Weights of a small mixture-of-experts language model, trained from scratch on English Wikipedia.
Size: 8 layers, width 160, vocabulary 11949, 28.5M parameters.
Below are experts of layer 3 (counted from 0) of a mixture-of-experts language model. Rows are named router (the router's row for the expert), gate (a neuron's input weights, with its number), up (a neuron's input weights, with its number) and show model dimensions 0-159. Each number is 500 + 50 x the weight over its row's rms, rounded and kept within 0 to 999. Numbers have three digits each.
After each expert's rows: "mostly gets" lists some tokens that are sent to it at least half of the time; "gets" lists some tokens that make up at least twice as much of what it gets as of all text. This comes from a sample of Wikipedia text that the model never trained on. Tokens count by the router's weight.

# expert 27
router:441512470539536445494450476524565493486464591435497513459494482485405506528441599538577558498509539422506548576541489489523528516461485461439535461530498566538449487458433532567481549523416443537455605496473468401485513465592493439458451616485521535534513389458471497429490519565489463484503460542501524481524512475553424537548588475469600476534503458559544418518568477602379510511496400525477552375523477470612452463460455412510485424483473504444586461500506444532443532574535443
gate6:529546553548508518442515450524522414527536469490498494455519442527541478507586572545532516459532469450439485564513527518586460536539597525446532523485527601609571442443489521474538472473484451520414532513492484445525440375585489493434526537461481441508581358360495454566569501545422477485527493498518445479400459519524468512526546530492533511573518516546512446488497474614489584467521514526499482491513504378566556569465536440497469488535487506445578574530444483532554506499499675
up6:515475421518441505394479545542487559524439502535515457520501408553429494492468529499498524475587507508588540468582491572436535488526467476528516509499480517553407562543445558539535498517505422573604566429515583547442462623479545557445594479495488494570529474458502471410518454372600424531584509472485418486521549507599533526486494445508481473489490535586552520477466500510451570492565539455403502578525543539422548439503436465543471418485483528487504544533359493498504462407467491
mostly gets: " Ball", " Jack", " Jimmy", " Beck", " Mall", " Jim"
gets: "'s", "a", "z", "ch", "i", "o"

# expert 57
router:431553427495527503489437493549494459430460621486548519482524453427444556549479502509556557457583505453434568556561491529530523516477490394448522501566574506559453435457448527546481524500429483536460539513559465446445540499564559368541469556463546511486512480490451471452465483607469472487499488578497517498585489434457454555573602549464603489586553420506532418541567486519399514517484465538502535420506509462582476495481483440498488467520444375395527459537557402494440464521558462
gate3:471627433443477511556516529548439474544459477546523477473568491497454530430477552466535550427557473494546559459512560562558544533468456381564563573629590522481474514485465436528431597500505430508536493490639502499390517494523431466509496484526557574459567539533473432505413530540423571512507470531489535557541435464528467619393539581525521500439497490469535481485597508526485474492512587541507490445479574499417502569540560474456518476547478470444576481483591495524493445452522546
up3:420547503423490442600525606407563502504596510553498635482561465466478521556493522449533542411540429537448505502604543535406458527415458414445498500543505594468563503460485491498457494508474445505461437577494530582441535429486541520442418519542499406544470527384531533429481590562459505456397501541489538551541444473470502506426488522541500481477462414449498507498458536459490629508546521419564464457476476585500487554491461552549518495484512527443543453443557469511534473487472561
mostly gets: " produc", " writ", "writ", " compos", " pict", " collect"
gets: " in ", "et", "t", "and", "ick", "en"

# expert 62
router:470533510568516490460497500578529448513408596386524514486480493473442509552474553456583548477520489510481568623516514521513516533496445393417466476607556525615416483454453517563483590507420492508405543474525489437497538551568554371488456515503586487526518407486469553442470513566448536500507477502413533497551488438467424556564577553496579445569580435501492478550550505522430502506454417541532527494495503473559469535496449441441502447489446459442578468521503399555465514570494490
gate3:507484471523544517409557508506466492504470516503565464472389496484417429538418518581507524522468524548540532424525570476467499547455428450516496496642539520584346511432487464476462477467453556495561508542486523549441612616592619410527515517513598488483517441551450523459587559529541590440442419493450521529495519485527444507500531521494522486481638543506404495530561568479514469450450474550469518519498531508482461487514521482481494387495494442445556415536549438541486550509474489
up3:462592516502502452562445488529580573426555419576435546465566504487529514455500492463517448488460512452511530528578498504548531418457518499501501573432483479397542510558534544580529518536524394547492511483504468461534441374452330522536599503512455498521563500504528474498394442471415453601596597511488509489525414525483485586555506495485511439506500531434564465541439463521427548544598497404526500400519541530462472485471471528554510542538466453576496556516436527491440447478532544
mostly gets: " Harry", "-handed", " | December ", " Rock", "wood", " Chem"
gets: "-", "ic", "–", ",", "b", "g"

# expert 32
router:467537461505513448484461522555547435458446535412522435472468489475392531514377524539541561538516503443387539508535474468518597529455425463440526423539517519505384475449473546558529575576341476497506528548602454434480531532498526453475497551497627511494449387465462496492474470583496499545555503548450507507515541459531476543530590520451554479539558428581526441551594491582429473567518492521467588490470473507527427481485525496486477437448445469479546495538564398556458496533548507
gate3:564456523515535475526450497449574491406504491521550473381424501550480529492452546480611499475487478435496601527489562444489542525597447417459447579554548481539422482472488503496596498524434475482398482552517542560435477484517555449531423523490507506535506437538502317455491567490494428504544395437435541499463469466421488481476517487558479440506482540447440506588549541531437505483492540487467675531458477548519471503505475485466538451454512557495509583523491483605400455524461512
up3:515363540493475563542465523559545467471595520411504498501428452447555444487513476500574466505472453389465513558557533400415544507500520427521474508521513495501399500440503543431481506542488422509510463519540511478520402398417451486482456515551528434531485333457478427513518565546569446474558492450455447535390534466441546487530496496551510445480517518494450511537473424499522473464500548479485572570437444595494537455490513541507486498503512538490545646449432501503469354513458549
mostly gets: "07", "56", "66", "00", "26", " |  |  | "
gets: "5", "15", "6", " |  |", "26", "1"

# expert 34
router:479539429508484484502464537541501467436474550455547491495544437503394511461408527565584516475580463489457546550479444484540566597462454421456462423561566530571433428452432571542497508535465421535368544512497447432419522535575521438505418551455523543522513411476470457450469500567482549447518523510466519424564598403491498537502563529441586505544544457516591456542575540548480469567415430513461529477524445504589447481541511466454529458438493505432534475516530432552429465563547481
gate3:563512523591531488480516474481520503436416564553457479453416565522528471571464498567476530535530598548498553438523505525476555480463507498430500441516620519585438498474489471489494525469487552414566471536523502555435534490566484463416472457572562668537460425536516473396401440559475441513576492489610483469504395505468480541586519605516495483541518563479572532487503567452505572479400521491502427601531541462495499491557440544538576492482469454569471523490429572520504552494516476
up3:531488501486524525484490410568545483496492525539622565538393399435488516491520470512542501522570547478455498494554524496566571596477462484489471446518520562422417511519457498481506551461493619524526519551477482543460394486495581563439489549423489438490384587447501401565494429578536505436452473423483457507430469473415580522496488462500518504545456600556502485509518470424500406511429394509487607467400434492494507419493535521530387533554562505482476513497443522533505563512476498
mostly gets: " for", " to", "ing to", " against", " by", "ed to"
gets: " to", " for", " by", " with", " from", " of"

# expert 52
router:461476476526456459491432526541557530496392571477586497427531501475408480483426532572578588474532495426515541510503506490549553514444484448494494530585542594547502470531446583672513516505390479509477569511517445447488503556595504466443460581526524548519488465463478478483553496566510535424484473471456564448508501453507512502497579510465577465524531394557491502531536516565373465531484358506487567450579466517564458532517503464455546454437437355469497445539511530537453497531534468
gate7:512497461488533431508445448456508514486518436435573499473553547514497514473501507471497524524535547456489572545566455509637559597500588562495528423460498545533571538536519558536553512526462404622453494506560460492468495513545525503437529588447395536587460455399475512460559459476505521450532478536518440472519424492447551521462537432499612491528537465510538450481495439586363612492341405558502552498481524504456474532563427470547513475426450427494442502487446519511501491489480571
up7:491463510499419518523496601521520496526497568418464502530555479512442499507568515444508527441566575516498492484536661498483461525468463400536523431523490454507499528517501532536438434494471517546519461498542456495482561574483498566484503533494579618537520596477539518476551457466559383529532437468342603528536422460523476522491505503623530514499478458469470470494462458386412508530461516476456473574514514491466503470605492556445512503465450369579439539537434465429527569471460595
mostly gets: " '", " European", " You", " Mac", "TA", " Euro"
gets: " B", " I", " World", " '", " U.", "I"

# expert 55
router:418566452540508459479490459646521456485445510479509538489483508496443602494423549508619513502499471432369521503518502440526556526496475488422485421471514498517513491413454559533517572580454454552465600549632381447412491505502540445486470562501567560503509443443445506517498482625521482467524556504464536499499482437554495573503595504468577446528570436491568409487548487583448484564429483487543552515492460488499414456556505516482523454511407516443514526536510423565471495533549518
gate3:424639433489440534439472486585492367423474450479552531467503531468484610447529511440519510387574619485479530529471435511556501497522428485437568410471503542545444490525452493505552491487451427475440412569496526545427553529451471410510460572512537587559459490487425499450459491574527433514497484510480487488573472499468447531450556451503549452540567418447535490511569550460466538531429473533496545470419534415544425562544554471469486440526416429490484447468479404524505514496479465
up3:443491539504526478521635452429390524498499517495516415452466496460458455552555430434489474508516498535562458434417518522600472482587550373608571498457568552544484444564514452522571498431517495489480499527568695555533566465463459516515558514581510442448518485591428487583524596565505543486504521493514507487492567518486511524556516477489490550467493460436460496541555452538497545409505517570505539509476506489507537515603490526511517605508437545612525477468583520495476433489464503
mostly gets: " various", " all", " certain", " many", " several", " different"
gets: "19", "21", "14", " all", "16", "13"

# expert 54
router:405491449583452474483457477577545444479448599443515507467463410496447531532458515512549539425520475452437561536533571485562551505500463476473500443517609586623449455438437538566485527514365443538478555561594464506447531494531509515519468577417493588489452441449433496508521534579515538475458496576444563484540487344494412491495562509521523499546534490549554462567628509539450513591452441509512577479522479482553455473463478439467507469422438501439533493523521499485470464501552469
gate3:555518422518587517583524547431603416494534488543533555481586511517499535416479557466549534486523412525465487477508558603521471540483482492488556504507632489472504449504557546494554472511447519505462607619479529524460435452556518444635430638510545464553469457456496475498503459583363548452488521525467513510553484451484610558472543543534528502461564461499494451437472525528459490450461409429450482498493517486620494470430475477460561481501514477439473504546520508542401482551438452
up3:511504535531528449552409418544455468503491520469521451515371548479479448486522472559472587595442527492533611448564372403505513498533524454525491600562364546459490466564446449469428603558479457454498424453468498461521460562425446570392537384546520563475499504535530407482429517482425505544488395479487537523506496492511538516508475470408501528507486543586517471574543528551480516533572567515538500596449547500496444517523469536490381500500483519471552463489521465464544478474480491
mostly gets: "Personal details", " (born", "Area", "==History==", "\n\n", "- Binomial name"
gets: "\n\n", " (", ")", "\n", "==", "==="

# expert 61
router:539541442581516506498510455548575494481496520389574527484468455475464582459480609536619523457534463438444550522444526484507524571493463484402476477536521481543455486437516532592511526531409478563358586499554483521430447534550579491529499599459473538522479422470444515462576523532522478469496519516457564490516511395545512559532600557485568452559575466490557442557577536538387499590413415501508522517530456475512452565484480519491521429478416545427494460545508467579482527568487517
gate3:464514525491590482405419535412412455544554489437538536543433406560459567580432509593554513531509494504515507486480487513508534631580554459556429403401500509525512536465534464526422504461400494570442478543461520495461479535505573485517504538543491478450443454524523518454485527495429473493533470566476563492448465485503506549499525438417512479435573429586551458532492458502499510516480492554586553466471475524482454489504400400389447454459507521422540594383541500534508570581458428
up3:546554435504452560538498462535578600533500466582555465409553478408515562455541516468491501441407571373442413495576485430477445425455415508470571555500505514474539473506486556523591495578430555446415477454517485567471510530458514539463506593482494542499489516461481469510552501505450473519511588548436576501572593484443455392484485508574505466513358488524506593489478588530533527527458478423482496504456493429528486510480567486556570463550524490513456410483429502435480431425497474
mostly gets: " stat", " fac", "==A", " ab", "==R", " log"
gets: "1", "2", " |", "ol", "A", " Ar"

# expert 38
router:490545418500520481524484463575523499458401523514538479471565446488437610471423565511595517534501558443398574519468472517514564580467447426472421490526582521551487470477426510494470547476456517485453541519550442401478502479562490423465495605434508533538508438476430438482523463563485460553475487522492569454546522376513459638569583542502575437589509413522499482596546484550424454534469499538511546531459488516519450496528440440473472433504424449449478500524529421487403484471557433
gate2:495542446544511529489474498513438508523591554503580450501565486494452442488505519509499528453494408527507467583515497490411529523439482361420505473463648512521443397493402538516469556494548393497568496487519417495510455553565533489482540518456524535484423544373468520565457447511541410492498558488475443490469503472521414552501521522464534498574520435506606689470529395478512484527445485461482436478533453535495489475479576413429515467477526455479446536469460570497473444476534426
up2:462595503590542548462561512448376501438469495583489415515451526506442451503439558526452478528544523527569497462510498460407493423590509449519383523600401479526464502446504465513505442535512499579465575563435523542501496462544535511477429511572469481467448523462549541540514524513578609452531467502461461518484573579463512487571483532489475490592490545424569547502514532524532528496616460562566453558616512529528527417492519468442479475535566507513467547481440554469593409493521381
mostly gets: " can", " under", " could", " should", " wind", " him to"
gets: " to", " can", " at", " under", " for", " would"

# expert 17
router:447490451463506446522475505558455403498500543454535519508498478497424567426458570540570496548505494431448530474490523455506520591464521444473471471496539493507515479429493536503554539543346522533456548555548379467450535503535573480483465522395567544536510412446419469527517470568510523469472498476493592488534567427481503581565602493445587496554583441548506482546581513621381470594434460557512540467545487487492522504542455492514534458508402482354487510567560468522471451529545494
gate3:398495482545507541478478446557481594451493520451560442479486296505496537496488466559534524446573556452461619488470519514525569500444490553418458539540538516512453489356482588532491511491508513545462538470506495543507527514516576571468586525571519541480435506430417558480587476462507477439533403538460540509491453435596474483501547546555545488532495508504517595490525573509433481568529464502521503516500509543527457497525535466468479572424417503352568520530575464567511504567423467
up3:517548483518481526524485571455512548417460499588432470574541586453470491518508494573493544513443499492540448484516538515548500455475447459531401516504541465478536477501486448435472430509573511533544434481506514391489468541445483494476508452588415497408602619532495456553526605531521468543458571436606494540429531504529478450548511511509508461532531455465398438505515476563570525545455474452457603419480567524527469490541571479604509507515579465682525588469583566488503481542555498
mostly gets: " v", " pre", " pres", "| —", " inter", " expl"
gets: "0", "1", "10", "7", "8", "5"

# expert 23
router:446466441534483499515472506588499441462500530465529486443508444428451545489471550520569559455573498459449532525522475477542549537477476411469508427508519542582450467400504552574509559501375418551457566520570464504461521513506560422502446603461553552521433414418411519479543498593491457481570503551436545435520505433461492559530610488486568465525553415534532486523562552570429549607408450526529541520539471489541454476531482480454518481467430476430522469565537417545424487603569490
gate4:550525512563542410395536460547457501502480492508562497480538539460483474472446524560582485614532440460480486552503484369545556479539597376512464524541557544554517506534477511578433579494483495513506443462466473539437500447541454501493572390510570529543473560537536431553513509442477520488426425507508597510548522401573504572518549532361521541506557491580483528572562476504476494502422472426478504636515494517535527587557478492464527436508463536519480524554472549457470578584549562
up4:508551554517515513506604529432423572498546485495464459474535531545510392554513491535572473518489474532574495474485563495504480490523470446476428400553566506623551425495416447520481513572596542529446467495486396521561545432473555464500460511567485506543394550580474485548456485521531526461365558576401504472527439496434508526429471512613528486524406490442471508488467471431484507556454542560451526537542466467447514451589444535416580507471413433487517423456452489498592511553498513
mostly gets: " techn", " whose", " declin", "2", " km^{", " disc"
gets: "2", "1", "3", "===", "23", "=="